{
  "num_hidden_layers": 13,
  "hidden_act": "swiglu",
  "balance_bias": false,
  "rope_theta": 10000.0,
  "rope_fraction": 1.0,
  "beta1": 0.95,
  "lr_head": 0.00321,
  "batch_tokens": [32768, 65536, 131072]
}
Below are experts of layer 9 (counted from 0) of a mixture-of-experts language model. Rows are named gate (a neuron's input weights, with its number), up (a neuron's input weights, with its number), down (a neuron's output weights, with its number) and show model dimensions 320-383. Each number is 128 + 24 x the weight over its row's rms, rounded and kept within 0 to 255. Numbers have three digits each.
Before each expert's rows: "mostly gets" lists some tokens that are sent to it at least half of the time. This comes from a sample of Wikipedia text that the model never trained on.

# expert 6
mostly gets: "which ", "where ", "that ", "they ", "This ", "It "
gate0:152123048120108126123096059116129095127136164128106173186109104109122112131156113139162165132163118146122180125120159125127129135133190110129113133086114162144119154085085116108160124105099126
up0:145158179120134133120170184099139132129112132134122110127094138141101132165135145122137147079124127127145123047134109094164099121097137147145154127138154063120132148138135139135167094126145133
down0:102147090111140126107120113173140115160133127086141116144111126136133113118092160143153119156135124157134113106125111167128167115158112099124154084143095163124183112118087098108116089127159144
gate1:161163108128148135122127162128127123115093086127102130156125145111149096143145164112146133146119125178142136112151109122117142097095116168163113156132161156130114107141160113143138134095161132
up1:131130114112203090139150161141140140100140128104106147101136106127170132107153124156151148141140138091150130126113114121127159118135147113127119129180142151134113120139124075161157138126136134
down1:162156165114148084135136115135113134115111114135109093110121195146138120134142120109168151140152162127149102139145157106115123155131111153101159101110183173106129111167168127139087128120104107
gate2:106172158118105083164124107125100107160084132159101121135141165121112111166102127134099168166102135129102130139100114143134140173154137112139111129127109137124124131097149105134150120154122126
up2:113105113151113158117124133127141154095128169159141121190156123117161135132085152150172089155140114115131154156175111147119137116091093107103124149121123168163131118120141121098124167114129101
down2:121100146154114145095156144176171142110094128094173146112093100094127172123128148104128148152144150140119110133129142177112144099166139159174125118143126127146123120130146156132094145135143131
gate3:138101101114134141138123095128120132128117123139088098146122130101103093169116129109114079110132147143119125118126168134137133135106072143104100146137125182166132069141111142122130167135142128
up3:162097118152138127151141109144129129153142128128157114153138142162208159135096143111081117121130149174169088147107115135121130170151135096139161139127160097131113153152096089136152154142110104
down3:135114115120133167159158085086135107121156132114124150099123160163137137117156129101135143126100136121126120162115121106112134174139176138147117129139140150127090175101148145145106121113115106
gate4:127130149112108126109071129128132127109083145153153166107093137093124125083125142129096148114104133098149102106133115170119148159122156159117162107135096131134065142128155096148105134130110128
up4:110141134157090163136058127123126140106112108112160087156100152100134126084115078118131102156087126128144110175101104139100133116130163129153098137094103109091132075139113158124129097136151134
down4:087126095093102155124119106107142133100099075085156094120117134150124135170091127108144136121183140148133112138166108158156101177166137138137145149120127088152097106116106121147126116101099128
gate5:130137123137195127132101148131121133133120187109183129151160118144113114099132110132170133124151146127114134113119146083137146092092129120128134081109119093096113144084114144140093126105168147
up5:110174106141110124165159124125119154139135112132140104149141151099129150124147153121131113134124132094120114133102100128155112177108139147158106131131100168093167074154084081146155116144139141
down5:128137138128105133126163100096134123179132150122135103144143120149148149099134148130140147144143149114156142127095157109136127177154126115114194140142120149142148110083121128144142120142142122
gate6:145139117131134105123114141123128124156111108123154143097105177109102151159134157134173159115163133130085159098132110135141144145115165126145122117140143135185129137153164108134130131132131108
up6:096124159115146152080145107131161121098162120117137124121163097138109151127135137155136131167157116103138153117133171146122152096088118146128067111170130124134173108148095114124075153081113138
down6:123134154129147141116116136143109149134127128118129152124178137134120125112169138139129132107122117085139086134107129138114110103136122163154107164136100116131104137110142143160082126169115114
gate7:130147132103109140108163112094152119135141091148118123151152118149140116134137122137152076147156165127137069141106158118139130135127128155129078092149069110126160128117124108149163108129123120
up7:120131135117138156150127141148139137137110087151078102107073150128124119165099122114100081105130122169144100134128145136173143121102122124086122113102159132124152113182120144141144125174139155
down7:130161133105119141102078102139158137090125110095119138098125164123123124142173118139156147085173121103146141129158067120132164099116120038128145139137138153112071153170127124145132177142096099

# expert 14
mostly gets: "$", "number ", "million ", "% ", "awarded ", "%"
gate0:073138086120130092131099100142093141137081162135104153149153079160136077129164157141182153127134106109148111076089145097125101142120125103149140166108112154125104120127119198118129131103135131
up0:137122140147128139127117151123142140106108096142120128117139094119128072131115182133126155118111115140103161116124150107125132128127085134149099117127125096155122101080119139151123135142104125
down0:155152126122133156120119138119129121119109119099112092155107147155120134129136142143133107106151110080117143126180137109107162120110152158134110122127147160094112085074130160132140122138130142
gate1:110141097090113142103117137133130114129113140169165168081136086098141169078128096130141131151158158118142120126137120100080158142118123127127183146126135112119119157108107089139107097113113145
up1:148103155086149093178139091146146125131146126180152128156132094123150128147130091115132141115153152147111064134103116109118149112199094110091190174110140093133130151142077095091072115134150115
down1:147151110136104113138133126125132125068148156145132153129169085096137099111145147125134098127121121117101112175166118133152149144133136144139158137116099105142108139107110108130118126130128166
gate2:122109107118129126102152164076140117141126170143159121095096127124106145093134134146136118180128133098106151101169142106133131120137160128123144176120119138136108157100114121113140141143123141
up2:094112127118159151147146136098151152120122131113126128138094161157132131113073087133091105142142145136115117158139141148113166185146131096128141177114120105149118130149108157171135142142115143
down2:121143129117169113106152078144123113140145124118123169169075133129124133150136117122188135108129150089131159139128148147126169106142109151091135102144100109112100141156131061122132159064104127
gate3:134143105148094119124142144125131114145108186103116146158114121108132114142185104130154150093150137133136103149149116147110124129139143159121154108106171149124101113137139143115120114108118146
up3:124134132139104103103115123105174151117116163105109128151136113122126139148112096107099092130123124141149135134134130133134074136083149135163103137156144081138145192157068101125127155131136133
down3:119135146134117094109103135106137111108117141132133128115174112105067084133138128120110191132147112106116141130125112115124095097193081138145114167163135123120127153117129136115127143111148108
gate4:162120093140137167158155121140142132136100064107087144149140137076147118128134096120140110152131113136140168108136098088139148135138088151163104128120164092150182096117129141142140127155128124
up4:104156152144071095130130108125095109177140150171103126126146126153155133132140175108083091065136164110139139126117137140136079113125142143090121119104110148070132139124090105143114110121141155
down4:156149117098134119109181140117144121113143137145164086141122158160128130150095127150082140171128160102145135165108114077167156135088131111174182122132135122131096109145089126144123104171133128
gate5:107149152122100186115112118122116119123154122164098156143097118103166072151115140141148145074153114097118094149137105050134140138122113130171073128119124114121090121071121153136115085103135152
up5:115111109116153086156130117124141176166125170122145074093161120183145124151061161104110143131134134116125123106125149104092149110094075100148109135139165116150153102152103129121171106118148115
down5:107198095121135140094165149132138093126113147140126136126145146106156126176087143147102165096152168125117120145143128107127115121140115104191056111102135119102100110120123132166143133119117157
gate6:100147144136089125126119134123113142156114170127130130091139093167110099125119140135125142124129120093128139132142141115160146089078122119148144148146068123130128129123115145143110123111136147
up6:139119160120149125131119143133102135112147174142135108104140133094142109134126132112099135122145129153117116172093079079122133160151095114187142122109126108119171110122113098108140107140109106
down6:162139129125136125128113141107100119122081113097140154143166146119137136123122103141145090122103161107136124148117116108142129128113084144150111096081162152123095105159071087158157105123114137
gate7:117117085128136107146124110113098103140144142106136168121149146116157147106118120145177102143178152103138123149126132094174113108105146116185115087135105104139095089114121103144152093078121179
up7:173179085161172132112099163105103136123185094045120120108151172111117155146129123152139116128148111128079188147115163136149141113131120148134084085126124130096166127163102099155121121148107159
down7:107105143142174152105104121133133123183141122107125135094128159106141131119120119154129080116125148147119151099104165159164187166105183130077118124125105166127185103112150164122167115139121127

# expert 7
mostly gets: "until ", "As ", "became ", "By ", "under ", "Minister "
gate0:150121097120101111142151109145124146140117105181139077107133091134117162134148127184149134190160129126141121093138103114135113172170119091114122123111136144089090120092124129113170138146101133
up0:103138142174151144102104147112102117084166113108100107181105137141170087146153112128137092125125119128088121125115102128103144098131167151139147176131095121107104115136179155120047142142159126
down0:114173115109101123098164098138079110131152121072123137155089112107126092131154139126118132158105133130100126148121153146116125106115135120103140142124118073196131153115107160125131123110165131
gate1:143148141122139161150127087137104109135146082144099154116119147112153133134176092085099125144143117107112132178127097154088087091110139115145113134102135140099119131134149118132173124099123160
up1:100125112115157124172163119162116109125130085156115139086124138154170176131128117103089122113136114163116144118118138097104106156122103113148139173145138089162117111101117130118153088162176182
down1:116172171109099116111110106138173081147149112170112103148111122135117132157133125089089125132091121154096142100170164086161118117100113075120145151104111111161135136115114107120117138117135148
gate2:142142117201100062167134111130131160109147095187101089131086172138113146150136113118156136129119153158103159139112112102110125108089095115162186120140141113164144119144189121142127159113163104
up2:154135128123151114123097124105117139153164127083139153129159163148154159147174126131103105117144116136108166151123127146137097147125120120169136134152145114123142153101101112114112173141122130
down2:112144140127095134146126119094168132117124130114103152074128122115117123153123130108120174142155144099157104118101126149111146117129130117096168143129119145179114123141087122129125140167122118
gate3:147138084121096113151116114145114084139104127139141149146162096076071149145118139089167084150168132126145148125104126114146125137123126146126135178163132110138132123109109157087168144150152126
up3:110134142066143135141157124166117096139109107106113105177131114148132122142150141109125099169126118177117166141125138128148191057139129110126137153162127115143132083085161111158133118157129162
down3:143117095110128100084104159086096110103140127148094138133178133122139115093159151153116139127114086088146104151164120129140127129145154119160117113135096108154123175138145134138138108139147161
gate4:175152151117125106122136149113132127179145072137095117097139161099146139129134098134110123121106123108069145138150136136142160140118177153159140140088113102132149124141134126109131115122124104
up4:097169158138146081134137094108100132139166141114117104180138158128111131120127144147136149138127141129101186137117117125093097132129115136123098081115140139116155072151152089153131147138129146
down4:140104173116110113148102141089108096095120157146141103129150186159136128141141123181143133137126122119143107179091098135144143141106088133140154138100140138157113126107148102148132129118096141
gate5:130159109149093132126129111173154152150130134138143130123090162145128154112171140099124075169093164069102184094110093089160128100117116117110141153144150114133135117129130110140140138106171132
up5:094147142118149101110171099153102106140114100114092112182109159107150085148121156124142121114163122154110144150109113122111132107146105084152127142126130120161132126160142102166171157121124188
down5:086151099125161124113120153127128138115160145106125077146151135167180104157126107155178158114072104104149115152133086097096115146129117112175095148086103116126114134128129124173103156125110095
gate6:184114126142117152150095119132136129159121150130146180119152137129126156102107142139083126102145136114150131131141115104167089098116135136141131103150110124123166160120133118149140069133126101
up6:081134107168154198136129100167104113136146127155116143118180115127108134106135138158076092161160152148145141143099125080093135135112091124118111074115120125103135092106131143084138107120164164
down6:118149109157086130101107106140130070115156134113102121101153081136156128099128081116110100124129176137124147164113161126147155147142138124154124131117137113119144130102126094114179147100148145
gate7:123142139118098172120098127134139131126087129107136150150140109139133098152135134097146097163162109107083090121113104082101159146156110133138128128123128183050174116129125076107154128160124182
up7:178140126093118135134165136112154113123129075162148150124122146085125145146144139099132131105066106151125148124159093122146136138135140121129144142154112108163139061141171104115077094099159128
down7:165123091146160113133146143154121151117121136112102114130141109158117137117154123143127175116102100136103123144070140117136103115103129084159116135143138148110119074109125100126132079142137115

# expert 4
mostly gets: "University ", "At ", "located ", "opened ", "near ", "attended "
gate0:111125094149109143118117142184166142090114116142077123069121143128127115146123147097155089128143144130124101103121123159157175126158181145122141163114166120102148152122153110100092148160130115
up0:169128060081120137150124109116061106168126122142136123155169113116110137166122133167144094118124101139113163149143094179126144148091128125120105141131100148141112156121132169108102118139144130
down0:120188142126068112141124151093130140109149085139139100150142082149187103104147128135149131115111158104109108125141115139144142088171138146190122140131107141153104131114158134156127138160147149
gate1:106155137150124125137124102116126147144124112100113119144179107141134120139139131147111120168104120123134150097146101112126163133105110151114165093151128101120152116140119127144137113117120140
up1:152109123145109126133122171125165131122127187134137093162115086157162183170138144149136157106111140111170142096115149129133104134094099123101101167160136127117152146148143112101093109097118165
down1:107178135141120055157098096119146136132144122119155162114134118112134128127102128113126112126087149106138123121142161166115137142126113118156143062115128177133084133130110155119088123145158106
gate2:086140105127109111147093134170166154128121136212119120136096131120137168167171140099127140099109088061125137095103129140135106167106132107119080135087145101103119127141099154107125151093123134
up2:099139092145086080139140140144141133105134133175160138123109100116192063109109135136104125160136125113129110107090151135102160145103183093102146115124185139099131146153117143162109145148102112
down2:145149132099104145132103105101103149141131194089122114167173133109142104135106099175111112106091140135145160145162151126117117153127128094195142143098128142137133143175081110157144128150134118
gate3:127130115138140078109120129130111104181144096152105109122123140129100099172160139151107147078123115106098159112096154126140073112086147120125099135131104143141115099145166112129140152118160115
up3:107150157148124103161130128140141125145195100184114123146128123122095084152119126111113158128112118146105139139108106135109118126127112119118144128117132114116135115134145161131139124104127120
down3:116113132106103151114097114149126123087131126145142093168106182144102146106127128082147138099121117134108145134146147146141167102083128114152136139173128140152089128138185148154130127116119153
gate4:119128125112130105091138150114137161105129089123116117109133121108150132111110109122137141121114160121108155130076091126126119151193119133104151111119133129097111174150114109113138108168114129
up4:157143108113163107176111130130095137128174173119130152126185106141152149121101122152147116129088142133135152146116074121143080096039149122117101103116148112139111109097055076123142122104115124
down4:095175162123138135095171127131162149108161170130145139125123110137142153162120136118164142160126136098135151148065114140070159142101101118138098112111117103129123166149123131119109106171147118
gate5:157128131127136098106132128141112167096133145111123132126159147127137112077177116171127121155110113173118096104151088121097099157094160112092101178108137135126093168105102100126132075166105104
up5:138123103107130148087128130138151102129152128125116120133075161100136083124118152125148104142137109037124046136145117118125115123100122135115118142159150108168138152113151128130090153143114117
down5:109111159114119107119098150116139119138139145118113147140132135154135135165142112144099112101138088114101117112110107084123128111080119102089161111161171102125147126107128173148097139134139151
gate6:132126110116121157113119144099102113124144140149115155118115136135120126164156135102159111144121176126101128130091098126119090154117155147119135132130117127114129119134108132134121118087091163
up6:112127098179163127136108145128164151103145147142089127104149133100151151124165107163148135139086114100115144124100094097144154152080143117126147092134100143103103136168173088112128132175140178
down6:127138140104141177122084131145081137108128114166107149166134160098128121122152100119163122121117062159128116113147143085141135085133151149116148124160133104156104138110123125154121140126152139
gate7:144144112128126100132127139127121099109136127143111078138124100094118109124147169114150133126111150123122164150094132135107148160128132136135118093100111112114156122127119134181089129108132148
up7:147123131116111141125086142089138124128106110109158105129093156108111083109088160118141100123137137138168103070128101101142121114093117133134100157145188136137122113122112133125096155125102105
down7:142119145165108119125102128103114094069115114086099110163149122175155152107188114182156120079101098132133135143127130106117170136167124141122103126137108141148158124128152111147133164116114144

# expert 5
mostly gets: "for ", "For ", "against ", "served ", "serving ", "During "
gate0:146130082095131146139079156112144114134120089124116088119137146137164113159144142110147092094116125215144127125125105135109095127152141110153136162147109129099138117105155121100117144128131163
up0:142137102125169129144149117134137131108131110139112139107130090134134123125090096118097123123128177093096102167138074125123147104133085101142170102108124153119133122124140115135130147091102151
down0:112126161125109140083072148155136140095147083136142098140100139093173133120161133127107140159118154130139137157167128125104131176136151064128155150109129116096133116070118109125127125108128130
gate1:130136062130145109176132136146144143170124194147157192141124141117110191117109113136131100107120128098148147113114140116138101115117123146123114091138143103114095160118097177116108129147162149
up1:133099121091093160131133135169140129111074147112180148133134108088168143102085156158135125134136114144168133130140139128119129102197124122125131128137103111136137135146127139089109136141122119
down1:087122126121141133130148091139130116085124130126166126151159153138086118079084120104160124149182109135117103141140156125134152129193121143124124119127120178177111079120164111114129151117116157
gate2:108143119167165125116145139131140117150125132120145120141167177130119171126100120103109113143123138090111148119133125117176125110095085137114108089144155060108171119174087155117127104126152108
up2:184133128158110123174139119173112130127127117142150172143130115134115174071164113084138124143083159141147116110140151155127134184104186130144166148134118115064157142101100130131128117147133134
down2:150119161145070133148093095124124108154109132143105141120167141142151139129105111113160103107137122068145118109143096094150162144105111164131109143165114135102127067118157172130117151136166109
gate3:122129131118141106111130130101139090146144100155124173121105120084136139179146156117109164148119132156113146136157122134132136154147142126160134116092127079093104160107116160104138102131114134
up3:127113106091104121127121113085138144130117113127136204092129132120143101157110171116100152125143142153132080170167136139166148136137137135107121145144137133109139136120134118095080121129114124
down3:170131131129179106115125162068071143119120134122144156126106147154103104155135129146128138134125127129118141111153152164149082129156123095135150085142114110137134113124177079093148154108142131
gate4:153111082152131111159109096157146142128107084131131159147106103115127162126139088122143132111134129159151149069128151117094091124130131143127098110113155127142107108150112151131101152106124133
up4:120127115112118128117140146115132124108140109138094135125143106114132135168146108125167146108129143121118136139115121123138109149129143065140119164120115201162106155199179106130150108144105152
down4:096185159107131131134134126122140117132152140126136142113143149137142122111133104162158132169149115163093144133135085106116181136138160152191176102110135140129130113120122089153131112114165127
gate5:147149114137169138139136130145089122113120137159133112118136122118122109140136166114099149146151147098129122117108135133088164144094122159119133100114090157159139123191129116156160122169145129
up5:139134126186093158099132123156130135152115114117079087129125157123105122128113151110113089115135148160120117123138090125115119120145118146131127160114164111121173155144146156162140094133121143
down5:074149123161137111130142105109141141097145151119145116110145080172102162104095110133136113143136120187098128118122090144088079058110147164130130147139109133137143143119160118127119132085110105
gate6:134165162150115132130120109119085123187130139165109148136157145095146099112140139102184101131132142135117118141141108111158116108127116180150101155130147139114140159156101143152143123142148159
up6:130126138145136122126111141109115119124108124133137105097133149129129111165102128137166128111126115182145150138134126096120124137148140167128098178161135106133174105072128108118153167119124130
down6:116119155102122093074115163126113128122072119142104139120128115138099113131100133145118129104105130103163117160158107137152134114127138141134133164118170101118152161110159127144158131143177105
gate7:117123126077108107170095133131121162147130117151126095106125147113102154122129160162131150088091111137114138111118167140080115154100089116114140133135132142169131146147154078120133151155148112
up7:094124142100173143123119140149140113130145148125172128121176122119157136111179172134120145137140104128124129115168165135089091093107106155128105104142125150154146162163060114127143131128130190
down7:147133130128048141130108120104154145136125147148093130129153162168119153127123120123136118102138111155110139099091174126062127110098135182105125106156112127152128145145133143107097121126074135

# expert 12
mostly gets: "States", "life", "However", "year", "also", "Born"
gate0:109137125136109136158147083092123159141110106129126082134145116150087121128142144133118128131139147093206107088103149059133119118127105136134108087122154106124122136145150166115113185115147111
up0:139121125131117155167142173153118120109138160143143136092141136101123090090112138114143123127136148123160173166150175122115133126112125153108135077116117119113131091101159144163127130150111132
down0:099135124133100125130104093122143130130100114128124139139152145174092109158165137097117121091096139076137172128162107137111123121091142108049073113094133118109171124155127125130097119132123118
gate1:159147131121087154182172078114096106153144112166119138135117122119094092132135142107151150137081116104134091129116168120162125076099154152119136135115127115109138136100153134141151129110176120
up1:152167121145181139106153118138125085141137127112109129172115131093130170098124094127106091161101181130093148105126097113118139158129100149161149146105141087104157127129104107143107102175163169
down1:125092135089131129121124146139123103080106131135129123139128140139150132132156157141086159132114137108157130108181104150096091144084163113101133159111151127118115124163172130146089127172109106
gate2:085109192117116130125117109120138095115094154124158157122101165129187155159102132118146104159145110134079119156096074124114130131141144120165137132155103136148158137100138135109140057141140141
up2:127112110137158065152161140122114161150163103172108128147114136125130112121123158116119136130105141173156116068134128133124082173097122111122112136111189118124147167140145155144186152096149130
down2:151113068117112071130144151120172147135104107105114121097088099115115175096141124128123140106104126138109124132102138148147127136169132159162114159151126150178115128119141140106126149091140117
gate3:181124133119140080123101118135147148111123131084174125130140151135114184136156150165143128172104153138123102152144092139145120089137116142110129110110152136147113106126125112149130155116118116
up3:131092100112113134126164152104142146124162138126146101105131135141110147125099137126126096140143124134177160164137174126152142139134156126110092124126115115115164104133138144132091133135141106
down3:117091084077097120098142147134165166117149157138135084172160119133151153128105156133135139147110149096083157154118091121157104136133139134150094124147149148177144109150128116083132113143123096
gate4:120143078179131132121147124121145091145116132172112178135114077123104115094142108129153119154136128124083125135145121104129136135107143136153166143089162069127126098158123098181097089132126147
up4:112147126183174152125188123142093099129132131114088131159139117125130126127136116138157132124140150177109102153088121129136138157128102127165109113130092111125138188108094125162168113118134147
down4:113127094132112102087129128127133183114143158118151147138147156133189132144105128122170137078117178099157106099137124154153125180109119112128112137176105131161136104123141088110159154125084122
gate5:119140142128127097105130095111113134160147094154133153175112099101098148109103170132132128121150096157073091120125135118163085135103134126121139098111088142126122126149048107099130150151128143
up5:132129172130110166130131112117130131163175158075114089110128116114128137160153138141126112096149158153129131090126131111086141108101111170137134109133120119093159155143121157125114117161114145
down5:110125130128155164149150139116139129144134152146127129088090151109089092125132133131086078184105132178131147125155142121108165120133142125083124114152133115125131152175081153132142122169114137
gate6:095099144136116147104119122127093121147120146155111137166094164141143143114109139120097133142132107042159131112139158111160125148142116134129112131107131109131129123072129180151143097115147129
up6:130156133142108100153161088082114116159188149141107148152159143140165112115144091095099120102132156127129111133106138121141113079114154141144114119123131116162138127143113115134120121128123138
down6:136080091158134120135152156171146142116154150090108130134105122068145144127135135125137091056091135111120124107077124133138119125112133100109150125128115157139175131114166093127159138120172136
gate7:197120101129151164124123143121120127130152165109126113130116119142099139092103125158131161154164171099141119172112123099144156117131158101140091148130127109122122111101152140129148134126137122
up7:133126151176161131153143152133085124134189140111112159130093092134170128110087113107137096132132174132090120187146113158112129144122172143162142142138145126145142130145138104130120119133141121
down7:128180124135148126114127191134061108127132127128089138148113109099118138129099105116095112162159138114108117147128163156181140155112142095137140102130126117148130192096146117105158115151145121

# expert 9
mostly gets: "released ", "List ", "also", "Personal ", "Succeeded ", "published "
gate0:150120143132114126112148132125114127115193141090110193103117134163136117156107153097113131125159140156159120091145147139140104163133158136154101127151171185111134127118075125203117103134123131
up0:123144156126131099165136131124145117144111159124161122143101147102115126120130116126144128128120132088142146132099133147123169102153127125154143143122079117134105158154129153171096100180136121
down0:150102127188123100172121110113124163157120102118133160092132086200132123131144136117139137128130116120130110104119138149100119128137147128053132131086136117156126123137140128166145148121128092
gate1:133148111132104113135093121153067099148136150112078093173152133126073129113177108101134137140141136153122138123112116132115123107144102167123119133117110114124136113134175089115102084153175154
up1:132128126115120139098140137122138130115148165103190143121139131112143127126120175147146132128150124108120123163164133143101125124148106148138130146173134151149145157135153099094105132157122144
down1:093131133128118135092152129109162131120084132134143096136122111104137180104128117114123098133079153133132160081136145133152115101120150075139133087135091093112129118145133096145138115154102106
gate2:129121104187108150167124142154137135164144150121170115168146130164123169117110156161110118123139155129114137170132082160153114138147137125136132116136156128119201126137092105157149148169122135
up2:156140119144150088113151119108115164118167133136102114142137060171135163125136166184149141131113140097122095100098139113115042166117182094096097085117154160025126111145161076170099087119122122
down2:143164145140159104136127095148137162106114165122131136135110136131125126141131156135133152108124113139167200127166112169151123151134149104151131132139130129120107145117067145175138127114132150
gate3:116128095134142138139129147121176107153110125140167166129164148126097112136116150126077135146129136126124090112103145103141094125085127134102108141104178134151157098126133110134166149161130121
up3:143126123113127140115126132127110110093117090141151154148141150118124108101143114124110141118152118136096155107144149138167117127150146083117129097119135111124145111125159120135179147146124101
down3:136131130110152135103121122123150144106145147148115160137158138121136113139070110114111113109194119121077162108144159151120116138134120139132109150164113167101129138148136150126132124132096122
gate4:117125144129125110140111127104119154125092138144106100087134136133143101144108140119134101083128135105132147189137101136147079136162129109133139163140173149122166127139122148130120135180114141
up4:144095068136136159112117106125076104113148145116114130098127103100064178135138122112117117135115158110137114096144158137103155147108122157056147111130137153138127140188098144093116140110118147
down4:138133110104087113123092130131128125094164126108108142084125097123131127132122105109120100116150117109093128097131187128184124144087130173128129118119135162116063133098129118118125128114112158
gate5:117139116126099150109129121134093105145150089115128113097118095120143131129104125141099087112116132127092138150137112159097136150113136135088094103106087087097161094145168138116105127137161110
up5:100131149101142119139147136155128142134137111085155144126100150126173170099125104120104140126118090131161119165161130132148125128138159135195141129156195142062121129119083092141073087178120143
down5:141127147096117123110105138119084149084125125163148157115136172091108146106116126151119135105131143143120142142124093118091130141137137103093141136101130116152095142095111134135161156106086130
gate6:161122161146126107126135130130097115111096144122120173141128144145106133111106153133135162109136158100117089127100106132124117127088109155157133138104119133107105131077122099158093108069126119
up6:132139128093102118144110156095108100115124147114127168175154125117149122120166137131113088167172128133140129101151137159149167147139121120175126125150111112096138114167150148165094097161132152
down6:123123159122136088126104164107131136194122119107119119145185146104094165172114130138113137137182164166087171132146151135182151155134128110089108092085135138116133130130135149143114093128139129
gate7:101104134133177124122129134102092133094106117135108136094120134117168108122115129138137159144115131148143095100138149103126120099185138147168136107119145144128155146103118150144140157145125137
up7:143129153109150111119143137130111122113146093110146109132149164130174141144138101122135131147140125123119114149114132144120141102127098136158159114128121160143126152094154135093143167096138144
down7:097134161129133123132145200076081130151123160127157098122126159131074142150093132129112138111119126130131119144124104126153111138098095118139123113159107140109121102148135126126125112123147066

# expert 16
mostly gets: "north ", "south ", "River ", "San ", "Northern ", "west "
gate0:136142095117136169140135116097140077122108126122116103142102109179158120121130072138107115091146073136090115102118127122138119170127113182138168082126105107125136113127122132160101178092141148
up0:133108124120153146137117157082149125127116156107141120095103090153132146177112131165129120158164129164154145142118148149124155135163166096136126151157103126173132113127134132094089156120125116
down0:136137108124138160132104121121100105127097178114104161126106166151154079139119101127144140109150145178092124139147128124126108127097138134107158172120145119139095132160141104132104144128109126
gate1:140127110151143192158162129136148122112088158114136098111118174128100109143162146116106118141151107157157120114146142126125144198124078118121138117129135083142121110149120095112122152144153130
up1:116146177148144112142127127107126134131113134129113123145098188095120100132108165138120115112146070167122145136164119136100128162116077133133138147174154160132144168153112172108167125154133095
down1:102153113082146091145155154123155151108126147107132135121131141121102123151079131133101116116161069139104129127152107130124121126123120105122180154142127162116080142183140120128116129160113137
gate2:143124101164126133104075115083103131132144138084124134134129153125090156139098100171116128129162140107118143142137104127142127133138133137101102106147097153134127130128142092125134103110105116
up2:143133104132131082139120084125169170144132152121089167145101103120130109117066143114127131134130095103131113143124093132150115153108104148163164133117122125106117115076134092131108169115107069
down2:158087154135114148095148163116105084145153117105133070113111086145141136103173118190141116132147084155112137127131136123119114120112155131160139157127134122162145104143158142116141131130133102
gate3:092134144151152079099084126098122100122134130155134171083107113103106150150117110140141112123145099156127108123155137146148121094106143139133131137128133118140130123131120098127107144143126134
up3:092136066135129100151127118099122150126114109112153084120115118134129131118123135146119130149126118117107150116169126149094148120119129118074147124087112134086139146117144141118139129105152128
down3:125119083140150147139121110162090118135138064086173155109117121131138132144147105134131112133163141121102109092138117142158074120081143116114098109118119117105101123071126109124140128114146143
gate4:140111180137096147144054141109102125127135094117149121092155164138107144131115153169168145119132130107133116098151137123131160192091158127131131120130128119099086126135117139139135152104114112
up4:110122136108121110130099147113120098136127137150146130140161142160114153108144130121146138155121142143136157088142140104138099096140180161126145154132098160153139077108149158113134136129112152
down4:112112137107141111122153128127136145094082108118073135135122127100138070133126124153124115133111130145122149156165167083138125153142177132119111123150148112131115144130162123156158133148161141
gate5:151117100133136104148136130111081138136141154085134071115106156138144140103157107179118188131115140104134142142125138113131122144140150125155169094143116141094171147127097086133115100134088140
up5:142132133155156116134116128122105129163115094173115113102106140120115105139167087114137100136116103150121158131125132084163134111155151140143107127103082135145149125100144118151178160129139174
down5:082132135159127164150111121158154149129118117098143143116111142115158103165121110132135114106200123164118178111130122104167139141132122145158132162148155116133122091130119132133095106130097120
gate6:112137126149148126156116139097152138084122119121108128126137107128179138142155098139146116113147138134088133101134118118134122144143171126140120109113083116122140099122120146169174102133097133
up6:148119118136081121140120117110077138107107100090129111099139153125124134139116155149165100113137092157108090130131104141135125135158114108146113127157139124130119110129077128099164110123118114
down6:131127161161134103119129166128104164153140145095126089137136137137188135088130123165137116112118121081162148146145165185113136152140126130115136094135096107160187135112140136087131079152100180
gate7:139133124129149104087151147097131162158116115089127156130102109100072102106102139136122106143134078114132096113176129125166111166135170124097124089153106118102124144127128136125151159134114087
up7:139135107134139131121112121079091135120146115145122130111127141111104127095114124142097120175154138089138072123127143165165136090162146145131152133131119136139129136114127154169154114117125117
down7:121124142092114120099144140146127152165138115122170121134116132110107122162124158115138135135154107146148123103127134136098128113097122110151139154118142115138155092142105111169087124077120085